From a checkpoint of a small mixture-of-experts model trained on Wikipedia.
Training: a variant of Muon for the experts, 388M tokens.
Below are experts of layer 5 (counted from 0) of a mixture-of-experts language model. Rows are named router (the router's row for the expert), gate (a neuron's input weights, with its number), up (a neuron's input weights, with its number), down (a neuron's output weights, with its number) and show model dimensions 144-191. Each number is 128 + 32 x the weight over its row's rms, rounded and kept within 0 to 255.
Before each expert's rows: a language model's description of what the expert responds to; "comes before" lists some tokens at least twice as common just after its tokens as in all text. This comes from a sample of Wikipedia text that the model never trained on. Tokens count by the router's weight.

# expert 49
It responds to: Final head words of organization, venue and team names, such as School, Street, Center, Museum, City, Town, Wildc-ats.
comes before: ",", " |", " (", "\n", " in", "."
router [ 86 110 163 149 230 149 114 138 104 169 133  81 123  88 135 125 110 114 165 152  81 102 105 147 169 139 152  71 128 130 107 129  88 108 112 121 107  66 121 108  97 145 173 122 157 164 148 175]
gate0 [106 153 143 114 104 134 103 176 151 157 176 127 129  82 165 153 152 149  82 169 164 134  73 119  96 124 128  69  98 130 163 168 141 127 101 114  89 160 142 113  85 147  98  78 133 143 199  81]
up0 [151 149 124 133 111  79 108 105  85 156 114 124 110 176 138  85 121 143 163 107 125 232 172 134 216 101  77 144 140 174 124  67 132 191 136 201 117 105 156 119 158  63 127 180 120  57 117 136]
down0 [157 129 171 174  85 138 105 139  87 119 124 133 115 162 212 173 170 139 138 180  59 169 150 134 168 137 152 151  78 101  92 130 166 150 155 135 125 169 130 115 108  90 133 102  84 113 151 106]
gate1 [116 111 136 135 103 193 165  90  96  83  64 111 143 136 105 166  97 209 138 145  99 185  86  96  98 113 207 135 119  66 172 115 113  72 134 105 121  93 156 115 131 125 119 152  56 139 113 171]
up1 [181  85 123 129 158 147  79 154 123 135 116 107 117 135  93 149  80 148 115  86  91 105 133 163 137 185 148 102 120  93 118 112 149 162 153 143 157  51  97 138 129 109 112 180  69 132  84 141]
down1 [137 131 106  84 153 131 216 153  83 136 135 101 130  77 146 123 167  92 170 109 108 103 114 115 140 159 116 100 139  78  52 105 105 164  91 155 160 103 122 131 154 160 128 120 116 111  60 135]
gate2 [108 145 169 119 178 167 204 149 139 131 106 132 101 140 167 150 162 127  82 162 166  99 111 142 138  91 132 106 117 186 142 137  74 118 154 162 112 166  82 173  78 158 145 113 150 116 185 130]
up2 [127  89 171 153 108 153 144 162 107 135 198  93 107  95  62  95 161 121 142 116 122  86  86 143 138  83 122 108 125 104 171 139  67 111 154 167 106 131  48 131 129 149 110 177 185 123 124  89]
down2 [194 104 110 162 117 129 143 186 158 111 184  98 168  62 146 130 137 198 148 102 119 103 150 122  91 118 156 155  97 110 177 159 106 108 164 126  59 122 110  92 152 160 188  96 145 187 115  73]
gate3 [100 101 176 209 167 106 189 208 196 145 164 143 129 144 132 138 127 123  99  82 120 136 113 161 112 176 146  93  86 156 121 140 150 128 129 144 118 166 175  93 102  56 123 141 106 129 153 147]
up3 [112 145  78  95  60  88  87 172 166 137 135 138 160 163 120 137 154 106 161 101  87 128  93  92  93 104 119  45 128 151 162 132 129  36 171 105 118  90 101 117 169 155 163 113 143 184  92  99]
down3 [124 147 137 145  41 187 145 103  53 145 111 112  94  84 120 153 133 106 122 178  79 154 111 126 127 130  81 111 126  95  80 117 166 138 179  98 136 145 114  46  66 126 186 171 111 157  53 136]
gate4 [118 120 154 197 162 191 123 166  99 108 131  94 168 105 136 136 126 103 152 113 122 122 153 115 162  96 146 149  95 109 138 114  71  66 118 148 124 174  75 127  75 106 140 137 146 160 115  91]
up4 [136  77 164 136 143 147 148 102  93 118 119  76 156 131 138 134 107 139 147 106 176 158 100 142 139 131 121 136 151 138 134 106  46 123 149 131  83 153 136 102  92 127  85 119 156 164  97 136]
down4 [ 83 142 109 139 140 117  85  77 156 113  86 147 120 175 166 147 132  73 140 195 176 121 100 139 125 139 166  89 140 151 151 104 157 136 103  95 145 140 163  80 121 112 188 101 140 137 140 154]
gate5 [ 63 154 151 105 173 167  95 136  67 104 110 104 105 174 110 127 172 112 199 136  65 149 152 104 111  98 172 107 151 153 209  89 145 112 162 159 105 129 146  96 132 117 151 113 117  67 145 153]
up5 [129 129 137 146 177  87  88 135  75 130 132 107  96 167 189 119 102 101 118 118  76 167 124 184 125 114 178  95 116 125 186 123 161 136 112 156 163 142  77 176 153  40 157 158  79 129  87 102]
down5 [120 151 158 137 112 119 112 147 102 121 128 162 191 112 133 127 111 128 132  91 109 136 134 182 152 145 135 122 181  77  83 185 122 145 118  74 135 134 138 139 103 143  77  87 164 126 100 119]
gate6 [171 148 194 136 165 181 110 162 126 126 187 181 155  55  61 144 153 152 149 154 152 140 128 116 114  85 115 152  96 128 126 133 175 124 122  92 109  55  95  75 124 129 161  90 165  78 143 172]
up6 [147 112 157 144 221 114  75 173  78 139 141 206 113  84  74 114 156 128 157 113 136  99 129 171 121 115 117 142 177 143 138  77 136  76 161 117 101  78 101 112 139 131 183 143 198 171 145 154]
down6 [107 189 161  58 190  99 123 151 167 121 119 137 141  60  72 115 134 162 154 166 100  77  97 136 181 113  89 129 127 131 152  95 168 115 114 168 135 132 109  78  96  96 160  76 186 161 116 138]
gate7 [139  62 181 139 179 121 108 114 117 163 122 110 143 121 161  93  95 107  86 128 134 169 127 148  78 141 126 134 118 107  84 181 146 109 104 136 114 187 128  96 157 124 100 143  95 121 166 130]
up7 [105  62 230 146 200 106 165 128 147 123 108  95 170  92 186  96 122 116 161 118 146 119 150  99 135  72 197  77 116 116  93 143 144 142  62 135 111 130 126 145 118 100 115 194 107 159 143 124]
down7 [ 70 131 172 165 116 110 144 133 122 216 118 125 128 169  98 103 110  84 162  73 104 108  94 129 137 162 135  91 103 183 113 115 110 116  96 144  18 120 174 146 128 164 118 155 112 165  86 142]
gate8 [137 119 162 152 107 159 128 204  62 162 113 139  77 147  82  98 117  86 153 189 106 171 122  84 114 109 114 139 165 183 162 111  98  75 156 129 108 133 109 107 158 208 156 152 114 150 133 138]
up8 [172 160  92 181 134 135 172  84 148 104 145 117 177 124 124 160  89 154 127 101 115 144 156 144 161 138 116  88  41  81 149 163 116 157 112 144 127 159 132 160 100  65  97  98 142 109 159 106]
down8 [145 136 135 125 116 129 131 176  96  96 129 172 113 109 140 130 105 151 102 164 167 179 113 140 105 148 135 169 144  87 147  69 124 138 142 170 117 137  89 142 110 146 170 113 127 142 142 110]
gate9 [142  66 148 130 151 128 105 136  92 120 112  89 160  93 157 182  90 132 120 112  97 193 110 114 149 139 162 113  71  39 152  85 117 130 124 135 148 111 129 117 153  99 130  86 171 174 223 168]
up9 [ 71  92 100 102 238 147 109 155 151 135 110 137 171 136 144 140  97 146 178  60 115 158 189 121  56 134 178 113 180  72 116 132 154 172  89 169 115  89  95 149 114 156 186 137 119 154 169 150]
down9 [ 97 125 183 116  92 115 145  77 124 103  83 139 128  50 101 100 152 125  95 130 101 116 143 128  82 110 115 159 107  99  97 115 112 143  98 123 135 189  54  80 180 143 197 135 159 107 116 137]
gate10 [161 147 130 156 172  65 130 122  86 120 137  99 147 112 203 149 112 121  72 127 135 166 141  83  76 144 189  75  81 100 113 154  99 143 160  97 114 101 102 105 122 130 143 114 110 151 148 104]
up10 [102 128 105 154 134 150 184 121 119 141 143 161 105  88 167  79 172 197 141 135 161 118 161 123 168 150 108 132 144 154  99  91 127 162 183 182 139 138 152 143 113 124 138  81 167 166 125  79]
down10 [ 97 190 152  69 198 129 168 129 136 161 132 110  97 117 138 156 120 109 127 117 128 169  77 125  97  58 105  88 160 126  93 121 148 116 120 185 133  91 168 175  80 148 131 171 148 130 131 157]
gate11 [133 175 112 190  69 167 143 130  91 231 108  83  98 110 134 171 114 174 116 141 181  79 118 151  95 133 129  81 120 154 163 100  97 127 167 107 128 148 134 137 143 109 107 146 180 131 184 117]
up11 [111 189 121 150 154 144 133 100 104 196 150  89 137 170 176 131 146 155 142 136 176 101 124 155  90 156 151 189 148 172 107 121 127 112  98 120 150 142 154 142 139 136  88  99 166 147 158 142]
down11 [148 155 151 144  93 147 112 111 165 106 121  93 124 110 132 112 133 107 135 126 147 150 140 153 101 145 118 140 151 173 122 178 181 130 137 151 157 150 124 140 135 171 102  83  96 190 127 245]
gate12 [134 122 164 142 163 137 107  87  81 131 100 126 148 108 150 128 187  86 125 128 102 132 131  91 117  82 130  90 199 108  89 165  86 117 129 116 122  85 134  52 142 129 168 144  92  91 179  90]
up12 [122 181 113  90 143 113 232 166 208 115 136 181 107 121 124 144 124 164  94 175 150 150 137 184 132  57 142 116  97 158 111 152 132 134 184 146 105 160 131 142 121  95 153  90 154 172 155 174]
down12 [178  94 114 179 147 129  72 152 151  97 116  93 100 113  93 157 148  98 120 119 147 115  83  51 102  67 111 125 101 114 167  93 133 118 103  85 145 111 129  74 156 145 111 119 113 118 124  80]
gate13 [131 196 119 130  86 131 131  86  94 125 116  28 119 149 157 112 157 101 118 124  79 106  91 139  71 142 103  45 159 148  83  90 149 100 156 101  97 121 167 139 149  73 151  88 187 176  79  76]
up13 [146 164 133 130 153 161 125  83  96 196 141  31 114 154 149 128 107 139 145 111  53  78  72  93  94 109 101 139 122  88  79  70 126 161 123 154 132 106 143 156 141 104 145 133 132 135 160  85]
down13 [145 123  73 144 102 128 162 122 135  80 141  93 108  62 170 158 129 125 133 138 127 131 179 180 140 134 127  85 133 124  81 120 173 181 106 166 120 148 160 201 100  67  98 126 107 108 143 110]
gate14 [161 135 153 133 208  60 126 125 138 117 177  88  91  78 125  61  86 104 125 106 158 121 109 149 141 120 125  96 147 146 193 204 112 147  81 123 193 140 112 174 159 155 127 126 172 149 157 159]
up14 [192 147 173 168  80  94 100  81 131 156 161 143 110 136  90 148 176 132 128 125 192  97 126 139 132 145 142 134  80 130 128 102  32 136 113 111 141 157 149  94 111 111 128  85  83 138 101 101]
down14 [150 126  76 132 138 141 128 120  91 129 162 107 111 113 103 204 122 145 108  96 134 139 124 127 143 202 138 111 122 127 172 125 117 186 141 149  64 127 142 137 138  77 100 179  75  73 101  96]
gate15 [ 94 152 119 126 140 153 181 163 120 105  96 163 161  73  38 123 108 142 167 159 158 175 156 114 178  70 151 117 143 150 111  97 109 112 109 115 154 103 137 157 129 146 215 118 126  85 206 139]
up15 [133 111 131 186 111 128  88 105 113 144 108 146 136 158 159  88 149 136  93 175 173 117  97 116 150 164  83 106 161 120 133 103 173 156 102 153 131 135  88 102  64 180 130 173 139  86  19 108]
down15 [139 108 154 138 162 117 147  79 167 129 131 109 104  82 105 173 155 128 122 153  97 123 187 154  95 112  87 150 157 164 164 136 171 126 124 119  99  93 108 125 170 136  63 152  94 106  91 145]
gate16 [139 116 138 162 115 133 163 141  71 105 180 115 166 106  52 123 185  79 142 148 149  94 117 143 141 113  68  24 116 100 172 161  65 120  99 128 141 112 108  73 113 195 106 149  90 115 149  75]
up16 [130  84  96 139 123 141 121 111  83 106 125 114 169 110 114  97 179 131 106  93 145 122 119 163 134 117  87  52  71 146 186 142 102 138 101 128 130  79 107 105  93 126 141 166 137 103 147  77]
down16 [148 138  74 114 132 117 182  88  78 120 112  88 140 139 100  74 101  53 123 154 104  75 120 115 145 150 153  89 134 132  89 145 102 125 125 111 158 131 159 192 123 154  94 147 135 158 147 179]
gate17 [136 147 163  81  86  67 115 111  99 105 154 125 140  73 160 116 152 176 160 172 154  96  92 157 111 127 145  78 109  86 119  87 110 108 142  88 106  52 112 131 137 163 180 107  92 111 169 131]
up17 [143 140 162  91 137  83  71 106 117  90 157 144 105  42 160  94 146 135 185 144 101 112 109 159  96 133 162 122 133  74  78 115 152 127 103 119 148  83 114 161 103 164 178 130 126 168 197 120]
down17 [119 166 102  96 153 124 133 130 195 148 103 144 142 173 132 123  67  87 125 187 133 116 157 141 132 123 137 146 115  60 150  84 178 124 141 116 134 128 137 112 171 144 100 124 178 120 157 174]
gate18 [105 160 101 120 160 125 108 164  91 118 107 159 117 167 107 114 151 124 114 164 125 117  93 115 141 108 131 150 117 117 138 172 175 182 162 134 135 100 141 139 104 121 136 115 135 163 120 119]
up18 [188 124 109 175  94 152 133 111  82 106  86 170 125  85  77 149 145  81 114 119 144 118 121 103  98 133 132 110 106 128 146 107 100 118 123 115 125  53 170  66 147 100 136  90  78 148 141  79]
down18 [156  93 140  89 178 113  97 124 107 107  91 155 168 169 125  79 125 110 103 118  92  90 126 180 107 126 152 156  57 126 164 144 130 115 104 164  63 194 123 123 143  94 140  97 171 114 162 127]
gate19 [135 128 129 103  94 155 133 145 166 125 115 148 123  89 161 119 142 155 153 128 139 177 147  52 143 126 169 165 139 146 167 147 130 207  93 180 120 202 123 114 139 178 162 122 202 127  88 133]
up19 [ 71  85 144 115 167 150 207 141 143  88  77 159 128 138  83 101 109  53 116 106 119 126 124 159 142 116 176 128 120  77 135 150 123 113 137 224  78 128 148  93 138 118 133 126 175 141  94  83]
down19 [168 119 138 125 116  90  43 150 118 130 148 128 148 103 149 129  92 119 185 104 155 114 177 109 159 135 151  97 146 131 109  89 143 121  75 155 146  81 142 163 121 122 134 100  36  90 167 122]
gate20 [128  93 130 108 150 189 158 197 136 166  98 188  99 135 117 140 126  80 129  67 157  95 121 138  76 167  98 127 171 123 156 155 106 132 135 142 144  80 135 104 137 152  75 127 126 129 149 161]
up20 [114 122 149  91 208 132 167  98 132  87 120 142  85 167 152 164 114 107 161 109 155 172 111 151 139  71 153  91 161 102 123 158 182 112  91 181 168 145 101  67 149 154 120 165 129 100 110 133]
down20 [130 107 138 111 114 194  95 107 124  96 164 147 131  89  95 136 110 125 147 105 115 174 121 104 108 156 165 105 151 133 100 181 159 126 138 134 144 163 125 106 153  32 108  78  94 141 126 137]
gate21 [ 87 111  78  57 159 155 111 156 145 116 125  91 112 129 112  62  95 142 118 177 188 100 154  90 147  77 139 108 107  84 107  84 153 113 156 148 146 163 140 141 119  82  90 170 122 162  92 106]
up21 [145 129 151 160  66  89 115 130  90 140 155 110 100 116 150 158 124 104  97 133 146 134 116 140 119 124 156 170 162 105 134  97 178  97  82  88  75 109  75 108 167 124 199 142 138 114 126 120]
down21 [126  55 177 170  70  99 114 108 137 101 134 131 117 137  75 107 109  45 119 114  95 111 105 162 126 120 125 167 144 185  96 153 154 175 139 114  91 141 130 151 161 147 199 178 117 133 172 116]
gate22 [143 127  84 138 201 153 168 140 130 112 135  86 207  99 111 109 194 130 117 131  55  97 142 176 102  87 186 119 131  83 101 124 116  65 108 112 178 102 127 140 125 128  86 161 121 123 110 141]
up22 [169  98  69 112 179 159 150 175 122 119 145  83 178 148  91 143 145 122 130 167 128  72  90 165 145 130 158 153 134  83  97 118  98  98 162 161 198 115 152  96 123 136  92 145 165  89  91 143]
down22 [ 52 110 157  68 129 140 199 106 118 157 124 126 137 179  90  80 170 106 163 153 105 134 134 116 149 125 114  74 122  56 107  89  81  86 164  41 180 165 125 120  91 196  71 101 146  91 124 146]
gate23 [114  92 145  95  93 136 143 174 115 133 150 110 105 188 142 137  85 116 160 139  93 180 135 110 169  97 173 105 132  82 107 135  87  85 126  98 187 130  83 104 126  99 149 120  96  84 114 132]
up23 [ 88 138  85 108  76 124 120 108 147 135 143 144 105 133 120 152 188  86  93  87 158 142 105 149 119 201 116 217 142  93 139 143  78 149 154 100 138 110 111 133 136 169 134 144 155 156 134 186]
down23 [118 126 134 117 130 178 120 104 120 169  97 111 105 128 178 121 143 171 118 134  94 152 128 111 110 141 145 145  80 143  86 124 127 198  61 120 126 130 102  78 116 160 116 133 128 102 133 158]
gate24 [ 81  78 115 166 168  89 149 143 143 203 150  60 137  72 128  89 125 119 155 119 103  76  86 133 165  95 130  42 145 136  82 163 174 108 176 119 146 101 177 188  92 122 117  96 130 168 180 107]
up24 [115 112 155 162 106  55 186 126 163 126 110 164 154 115 123 141  47  93 179 169 203 133  82 124  74  77 114  87  93 162  94 205 117 105  72 147 135 111 124 118 211 122 111 106 105 169 111 134]
down24 [139 155 134  82 142  97  66 188 119  94  85  57 100 150 127 123 115  37 124 154 129 119 120 142  89 153  94  33  97 149 148 156 103  71 168 118 104 147 170 106 121 184 100 145 189 146 104 165]
gate25 [167 102 116 103 150 168 133  83 124 111  97  61  90 132 158 172  91 133 128 122 136 126 140 150 149 178 162  92 146 103 128 146 113  78 134  83  74 112 108 178 136 110 146 101 142 135 103 160]
up25 [ 85 136 136 166 114  83 163 163 181 147 141 166 195  89 132  99 124 123  95 149  92 102 108 127 140 111 103 167 106 149 112 130 151 141 106  99 168 122 106  84 144 117 132 102  76 121 168  98]
down25 [163 153 174  95 124 167 139  91 153 185  84 128 117  94 173 101 112 168 150 125  82 156 183 152 135 148 164 118 159 130 141 176  96 103 126  99 181 119  82 220 183 107 190 157  59 144 133 138]
gate26 [107 186  96 138 198 104  86 145 155 125 130  76  90 161  89  96 152 116 114 168 128 103 122 152 172  73 132  87 143 161 139 137 148 171  65 134 131 118 155 111 132 151 174 164 135  89 129 163]
up26 [131 200  74 158 134 105 133 179 161 104 139 181 166 160 151 122 165  64 102 148 149 107 186  93 156 128  88 156  99 122 109 160 100 113 118 103  95 194 110 125 165 181 149 118 135 112 172 184]
down26 [117 139 109 195 133 135 150 100 105 106 114  84  82 154 128 106  94 118 157 118 151 171 224 152 158  83 163 144 134 100 173 106  98 148  78 121 129 124 127 162 134 171 136 124 127 106 141 131]
gate27 [127 126 180  95 136 126 163 122 181 136  89 147 168 106 140 145  90 208 172 177  84 186 134 179 117 135 148 102 118 104 139  57 163 129 134 168 167 129  97 131 126 129 120 139 175 113 193  92]
up27 [111 133 124  96 155 186 155  99 146 156  39 131 125 101 156 128 108 192 143 151 124 186 161 113 134 140 155 138 186 151 136 101 135 148 115 186 158 171 105 139 186 103  88 132 130 154 109 179]
down27 [150 161 111  91 160 150 138 134 114 195 123 118 126 108 123  96 140 134 114 134 162 132 143 124 143 126 144 133  63 133 207  85 183 100  84 106 187 132 124  72 144 150  98  77 143 109 140 109]
gate28 [145 135  74 156 149 133 131 121 132 130 172  98 152 142 118 129 131 116 108 145 133  85  82 105 123  38 126  61 110 106  80 113 126 120  65 118 102  80  75 154 122 121 148  97 119 141 122  80]
up28 [ 81 119 100 207 129 101 119 125 157 177 139  96 135 142 125 209 148 133 148 119 177 103  97 181 134  95 102 145 144 110  89 108 151 130  75 173 142 101  61  93 107 130 140 101 110 146 130 141]
down28 [159  83 161  89 189 125  99  87 193 128 133  81 188 133 116 182 100 157 146 138 116 105 180 103 194 138 127 150  88  89 148  99 169 182  86 153 116 155 105 160  92 173 123 153 139 153 101 176]
gate29 [132 155  97 117 126  92 141 191 112 103 116 131 135  73 138 125  87 108 123 162  51 165 127 137 135  96 135 136  83 106 161 130  74 118 145  94 105 114  55  99 171 203 215 138 142 127 199 174]
up29 [117 110 109 111 170  76  94 131 159 117 123 113 148  77  84  76  79 138 148 106 101 130  83 102 129 126 119 150 160 140 143 124 117 120 110 104 124 130 115 101 158 104 143 152  52 125 163 110]
down29 [116 141 158 109 132 156 100 175 134  78 121  73  58 143  70 106  86 118 174 172 118 152  82 111 188 159 138 142 103 169  89 122 211 163 125 167 128 222 115 123 124  93 185 111 117  73  87 154]
gate30 [ 66 137 127  89 134 136  80 103 135 181  96 121 138 197 142 158 151 147 173 159 177 131 147  88 161  66 145 111 132 101 104 118 159 195 144  72  93 180 134  80 149 106 115  80 114 179 125  99]
up30 [206 148 114 112  82 127 152 119 152 100 210 132  97  94 106 108 147 126 131 122 137 154 117 127 122 120 139 140 114 119 114 140 150 127 101 141 108 114 143 158 135 101 127 117  90 153 182 131]
down30 [121 149 148  61 164 113 113 117 132 144  65 162 131  28 115 120 152 116 128 136 133  87 138 118 145 111 143  86 120 132 209 102 139 118 142 155 117 166 106  79 143 126 179 122 136 106 163 108]
gate31 [136 127 152 187 184 100 100  95 111 155 123 106 143 108 183 118 120  54 164 115  84 123 146 172  64  96 136 127 161 162 124  75  75 123 118 135 123  74 132 159 114 143 126  91 125 178 156 186]
up31 [146 178 137  55 103 130 104 127 160  66 125 113 107 134 136 130 142 172 150 162 113  88 140  96 100  11 151 160 139 138 132 143  81 120 131 125 103 113 147  77 128 109 117 104 111  81 103 144]
down31 [119 164 159  67  80 119 132 155  97 174 196 125  82  97 106 114 131 140  97  61 151 128 123 102  65 136 165 121 117 127 196 105 125 118 111 139  77 113  82 148 123 149  54 137 138  91 142 163]
gate32 [130 152  35 136 148  67 111 141 157 160 126 126 100 136 111 189 146 108 120 132 154 137  98 160 155  91  85 114 162 155  90 148  46 142  86 153 110 117 180 189 158 127 152 196 176 181 131 182]
up32 [111 160 196  95  96 184 182 187 145 161  92 116 149 112 146 139  84 168 119  92 152 151 166 183 141 152  77 149 106 100 127 183 121 105 139 156  91 132  86 119 101 137 122 128  74 143 132  71]
down32 [215  67 112 112  96 143 111  37 108 149 147 106 138 122 129 144 112 126 122  57 118  86 134 142 117  99 169 182  86 125 111 143 145  59  67 102  94 112 112 103 160 140 146 106 121 107 188  98]
gate33 [120 134 130 161 128 112  26 175 165 127 190 125 127  59 132 121 104 134 170  89 104  84 104 107 137 136  98 117 160 104 144  93 122 140 182 159  67 128  46  80 109 159 128 148  97 133 140 112]
up33 [116 161 112 115  84 165 185 163 184 156  85  88 107 151 103 188 155 101 121 169 138 109 101 122  74 171 132 114 113 139 115 108 149  90 111 102 164 107 227 141  98 107 118 132 150 123 126  86]
down33 [130 101  98 149  66 137 162  96 103 128 126 133 119  88  82 178 132 149  60  85 193 170 137 194 102  87 147 154 165  85 132 130  99 176 131  78 162  84 117 142 111  94 115 135 140 157 139 105]
gate34 [125 105 113 118 110 157 172 109  91 127 127  82 154 132 118 158 153  81 143  64 155  91 104 181 146  96 130 157 125 128 158 178  80 115  85 141 151 109 103 136 111 108  77  93 162 129 107 194]
up34 [117 174  92  93 123 134 151  62 140 118 138  86 152 166 119 144  73 185 110 165  95 155 120 121 173 173  72 134 152 109  87 102  98  86 104 130  80 135 150 133 195 141 128 109 122 128 150 114]
down34 [155 120  77 156 133  98  70  84 139 169  91 124 130  80  99 179  97 121 152 131 159 173  85 150 136 112 106 112 133 164 114  93 196 159 174  93  93 105  84  51 138 130  93 152 102 111 182 203]
gate35 [142  71 120 134 122  55 103 171 107 170 150 123 182 130  86 153 110 178 129 151 101 173 117  90 155 133 153 154 168 109 148  76 147  94 126 127 118 135 121 107 122 111 170 184 123  91 117  83]
up35 [104 145 105 108 144  85  32 123 149 139 119  98 198 123 157 166  94 170  88  98  84 122  83 101 112 102 126  96 160  34 137 127 139  94  75 124  85 185  78 140  98  93 156 137 165 127 148  71]
down35 [115 144 133 161  85 158 112  85 131 107 123 123 137 121 127 152 124  47 142 111 106  85 107 131 145  77 140 100 116 134 112 215  80  84 101 212 113 121 141 153 169 140  75 112  98  65 148 148]
gate36 [126  84  96 148 158 174 131 119 136 113 187 122 127  56  98 145 146 199 167 134 113 128 138 135 104 163  87 178 140 116 221 158  85  84 100 131  66 162 106 152 136  93 169 122 136  85 138 146]
up36 [154 119 193 151 151 161 116 155  67 127  93 129 108 140 139  99  87 162  85 135 135  88 149  88 118 147 149 141 169 133 123 136 104 108 123 101  94 160  52 109 178 172 134 158  98  92 146 174]
down36 [179 131 172 162 118 116 159  94 188 138 102  88 161 103  82 130 116 172 164 101 125  97 166 135  48 145 150 137 103 164 131 124 146 111 100 152 163 118  99 124 130  74 140 137 143 166  93 151]
gate37 [110 122 171 106 117 143 139 118 112 166 140 126 110  85  80 121 143  98 134 145 149 135 131  96 113 146 120  96  70 109 167 102 154 109 102 102 150 120 139 111 193  86 136 143 105 214 151 129]
up37 [131  83 143 162 138 121 118 111 244 122 171 121 169 178 140 113 167 178 130 155  95 112 110 137 155 131 123 125 128 146 115 123 110  98 105 154 119 162  70 120  81 157 168 196 165  68 112 143]
down37 [177 114 153 181 106 142 106 103 179 126 137 153 131 100 147 121 133 176 145 122 117  96 158  65 135  76  95 181 118 162 201 144 115 161 124  95 158 190 113 127 121 126  93 135 139  93 182 132]
gate38 [151 143 136 141 105 184 155 116 146 144 139 122 141  92 128 177 137 175 110 139 104 131 135  79 142 101 135 118 130 171 126  83 171 152 191 102 100 173 141  48 147 119 160 161 111 106 129 199]
up38 [102 128 166  58 114 201 155 135 192 107 118  84 153  43 146 132 130 157 127 148 127 126 149 125 132  95 148 132 138 145 166 124 146 160 205 147  81 160 112  57 132  92 119  99 110  87 150 154]
down38 [131 105 113 134 161 143 190 106  91  91 106  89  97 178 120 178  82 204  62 100 168 171 114  89 189 121 185  91 138 101 165 128 117 121 153 148  64 103 150 127 122 138  69 170 170  92 137 164]
gate39 [116  89 122 130 147 101 105 115 125  82 142 145 111 160 106 154 104 138 175 151 144 128 102 138 142  66 139 117 160 160 161 181 114 137 141 145 142 100  86  76 116 145 125 144 135 109 134 137]
up39 [141 112 108 112 163 116 137 113 134  89 143 149 128 113 130 188 144  92 107 138  99 146 137  66  82 109 198 157 164 176 179 176 143 152 164 129 113 123 144  83 132 135 122 149 141 122 139  99]
down39 [188 155  86  93 154 132 141 161 137 114 107 115  89 123 145 183 149 151 103 107 158 172 124 142 134 146 180 184 124 125 173  98 164 164 157 143  94 145 122  94 172 115 162 128 158 119 145 109]
gate40 [138  94 117 188  97 140  92 133 128 119 125 178 152  68 113 181 182 123 118 167 158  84 155 104  56 115 132 132 130 150 105 111 124 102 169 166 152 140  95 129 142 115 143  95 103 170 120 109]
up40 [140 150 114  86  61 107 136 136 100 139 102  90 157 146 173 132 106 135 104 109 150  80  99 135 117 185 131 121  89 128 133  97 141 132 132 102 157 166 124 163  93 116 132 160 116  67 156 169]
down40 [134  98  78  87  86 136 116 136 159 132 114 170 124 140 166 132 158 135 137 127  58 126  93 122  98 133 125 139 114 161 135 144  91 135 158 147 178  94 145 121  92 122 116 126 142 159 151 129]
gate41 [119 111 109 128 152  68 147 134  65 156 142 128 124  68  47 119 123  96  95 171 135 126 160  79 165 122 137 162 172 125 155 149  71 115 140 130 132 112  50 174 128 126 186  77 116 121 162 128]
up41 [120 144 133 159  90 187 135 136 137 124 151 136 168 144 118 144 124 150 199 143  47 185 142 146 106 105 107 117  85 148 101  90 182 134 181 110 133 148 180  97 150 119  83 129 100 149  75 106]
down41 [160 122 145 102  58 122 125 171 161 128 160 148 104 173 142 159 155 116 164 123 147 156 120 123 150 103 102 166 122 104 125 119 163 102 182 112 140 148 136  69 137 147 156 154 102 118 202 129]
gate42 [130  89 110 120 117 123 145 155 147 139 100 113 110 145 116  87 112  85 202 172 145 122  93 156 112 148 135 194 132 170 119 138 142 120  90 152 126 194 150 193 120 153 128 122 150 210 147 118]
up42 [116  93 162 135 102 135 146 133 105 164 140 119 131 137 115 135 120 108 149 180 133 105 117 172 109  78 106  87 145 148 143  94 101 138  95  92 109 101  88 133 138 110 162 101  92  94 155 117]
down42 [151 143 213 143 159 165 182 152 173 150  95  70 143 130 107 126 153 176 115 120 139 159 123 108 173 114 152 179  54 171 109 155 131 172 128  91 156 180 175 133  55 154 105 157 117 161  91 131]
gate43 [124 180  87 111 161 161 147 130 107 131 106 139  75 125 167 214 113 170 176  88 133 179 161 143 154 111 134 117  78  72 116 180  69 111 113 159 171 133 131  77 106  50  79 105 158 147 143 139]
up43 [ 68 164 137 142 129 127 234 168 109 124 117  88 148 105 101 126 143 111 141 184 110 118 136 135 111 155 102 119 118 106 127  52 145  81 126 107 142 115 114  87 123 156 183  98 104  95  74  90]
down43 [132  93  94 126 106 110  97 112 145  98 123 160 105  67 149 125 119 109  73 132 180 145 103 138 139 205  87  98 115 147 106  75 189  62  75 113  74 166  92 134 154  48 122  85 142 116 138 164]
gate44 [ 79  79 148 151 188 200 110  93 132 166 156 125 139 100 119 187 136 170 134 209 130 149 128 141 153 103 111 137 161 149 157 138 161 117 187 185 106 129 148 134  88  80 132 162 118 114 136 172]
up44 [ 91  42 145 149 161 172 109 168 131 120 114  89 177  90  76  96 137 115  78 129 121  83 109 162 106  84  99 122 131 144 162 166  71 136 168 158 101 139 115 166  83 182  92 110 107 146 136 146]
down44 [124  85 108  57  93 115 108 169 108  96  55 141 181 115 124 114 172 154  82 131 107 135 139 117  95  89 102  94 163 131  46  44 151 155 127 114 178 134 113 133 123  92 164 125 121 152  91  80]
gate45 [158 127 151  33 142 115 116 159 144 137 114 132 129  55 142  84 145 155 118 172 132 114 146 142 106 177 150 128 172 171 132 110 112 141 123 195 173 188 102  99 140 139 115 134 170 113 111  72]
up45 [131 118 152 138 144 121 108 158 124 153  89 122 128  65 160 136 117 181 100 121 150 124 166 190 127 198  91 110 180 147  93 125 154 106 134 158  75 145 110  95  74 119 121  89 187  70 142 175]
down45 [123  98 171  73 122  72 159  42 118 173 109 156 116 127  76 111 122 136 105 105 152 141 154 148 136 184 152  99 147 110  57 138  98 161 111 192 125 142 114 168  80 145 105  97 106 150 165 120]
gate46 [106 177 148  92 125  93 102 119 129 136 129  97 163 161 157 186  82 125 111 134  78 106 138 116  91 127 128 135  69 110 164 207 106 199 137 138 106  66 145 103 204 125 148 153  66 153 114 144]
up46 [170 138 138 144 169 125 151 111 135  79 107 147 140 106 123 127 146 129 100  97 144 139 117 162 138 121 195  52 113 119 140 134 167 118 135 160 168 151 156 170 139 124 149  79 135 182 124 138]
down46 [111 142 166 140  51 182 114 119  95  79 180 160 159 150 139 117 138 183 128 170 131 121 108 117 142 103  92 147 103 141 142 118 115 144 122 129 122 172 109 128 145 150 108 131 144 192  85 119]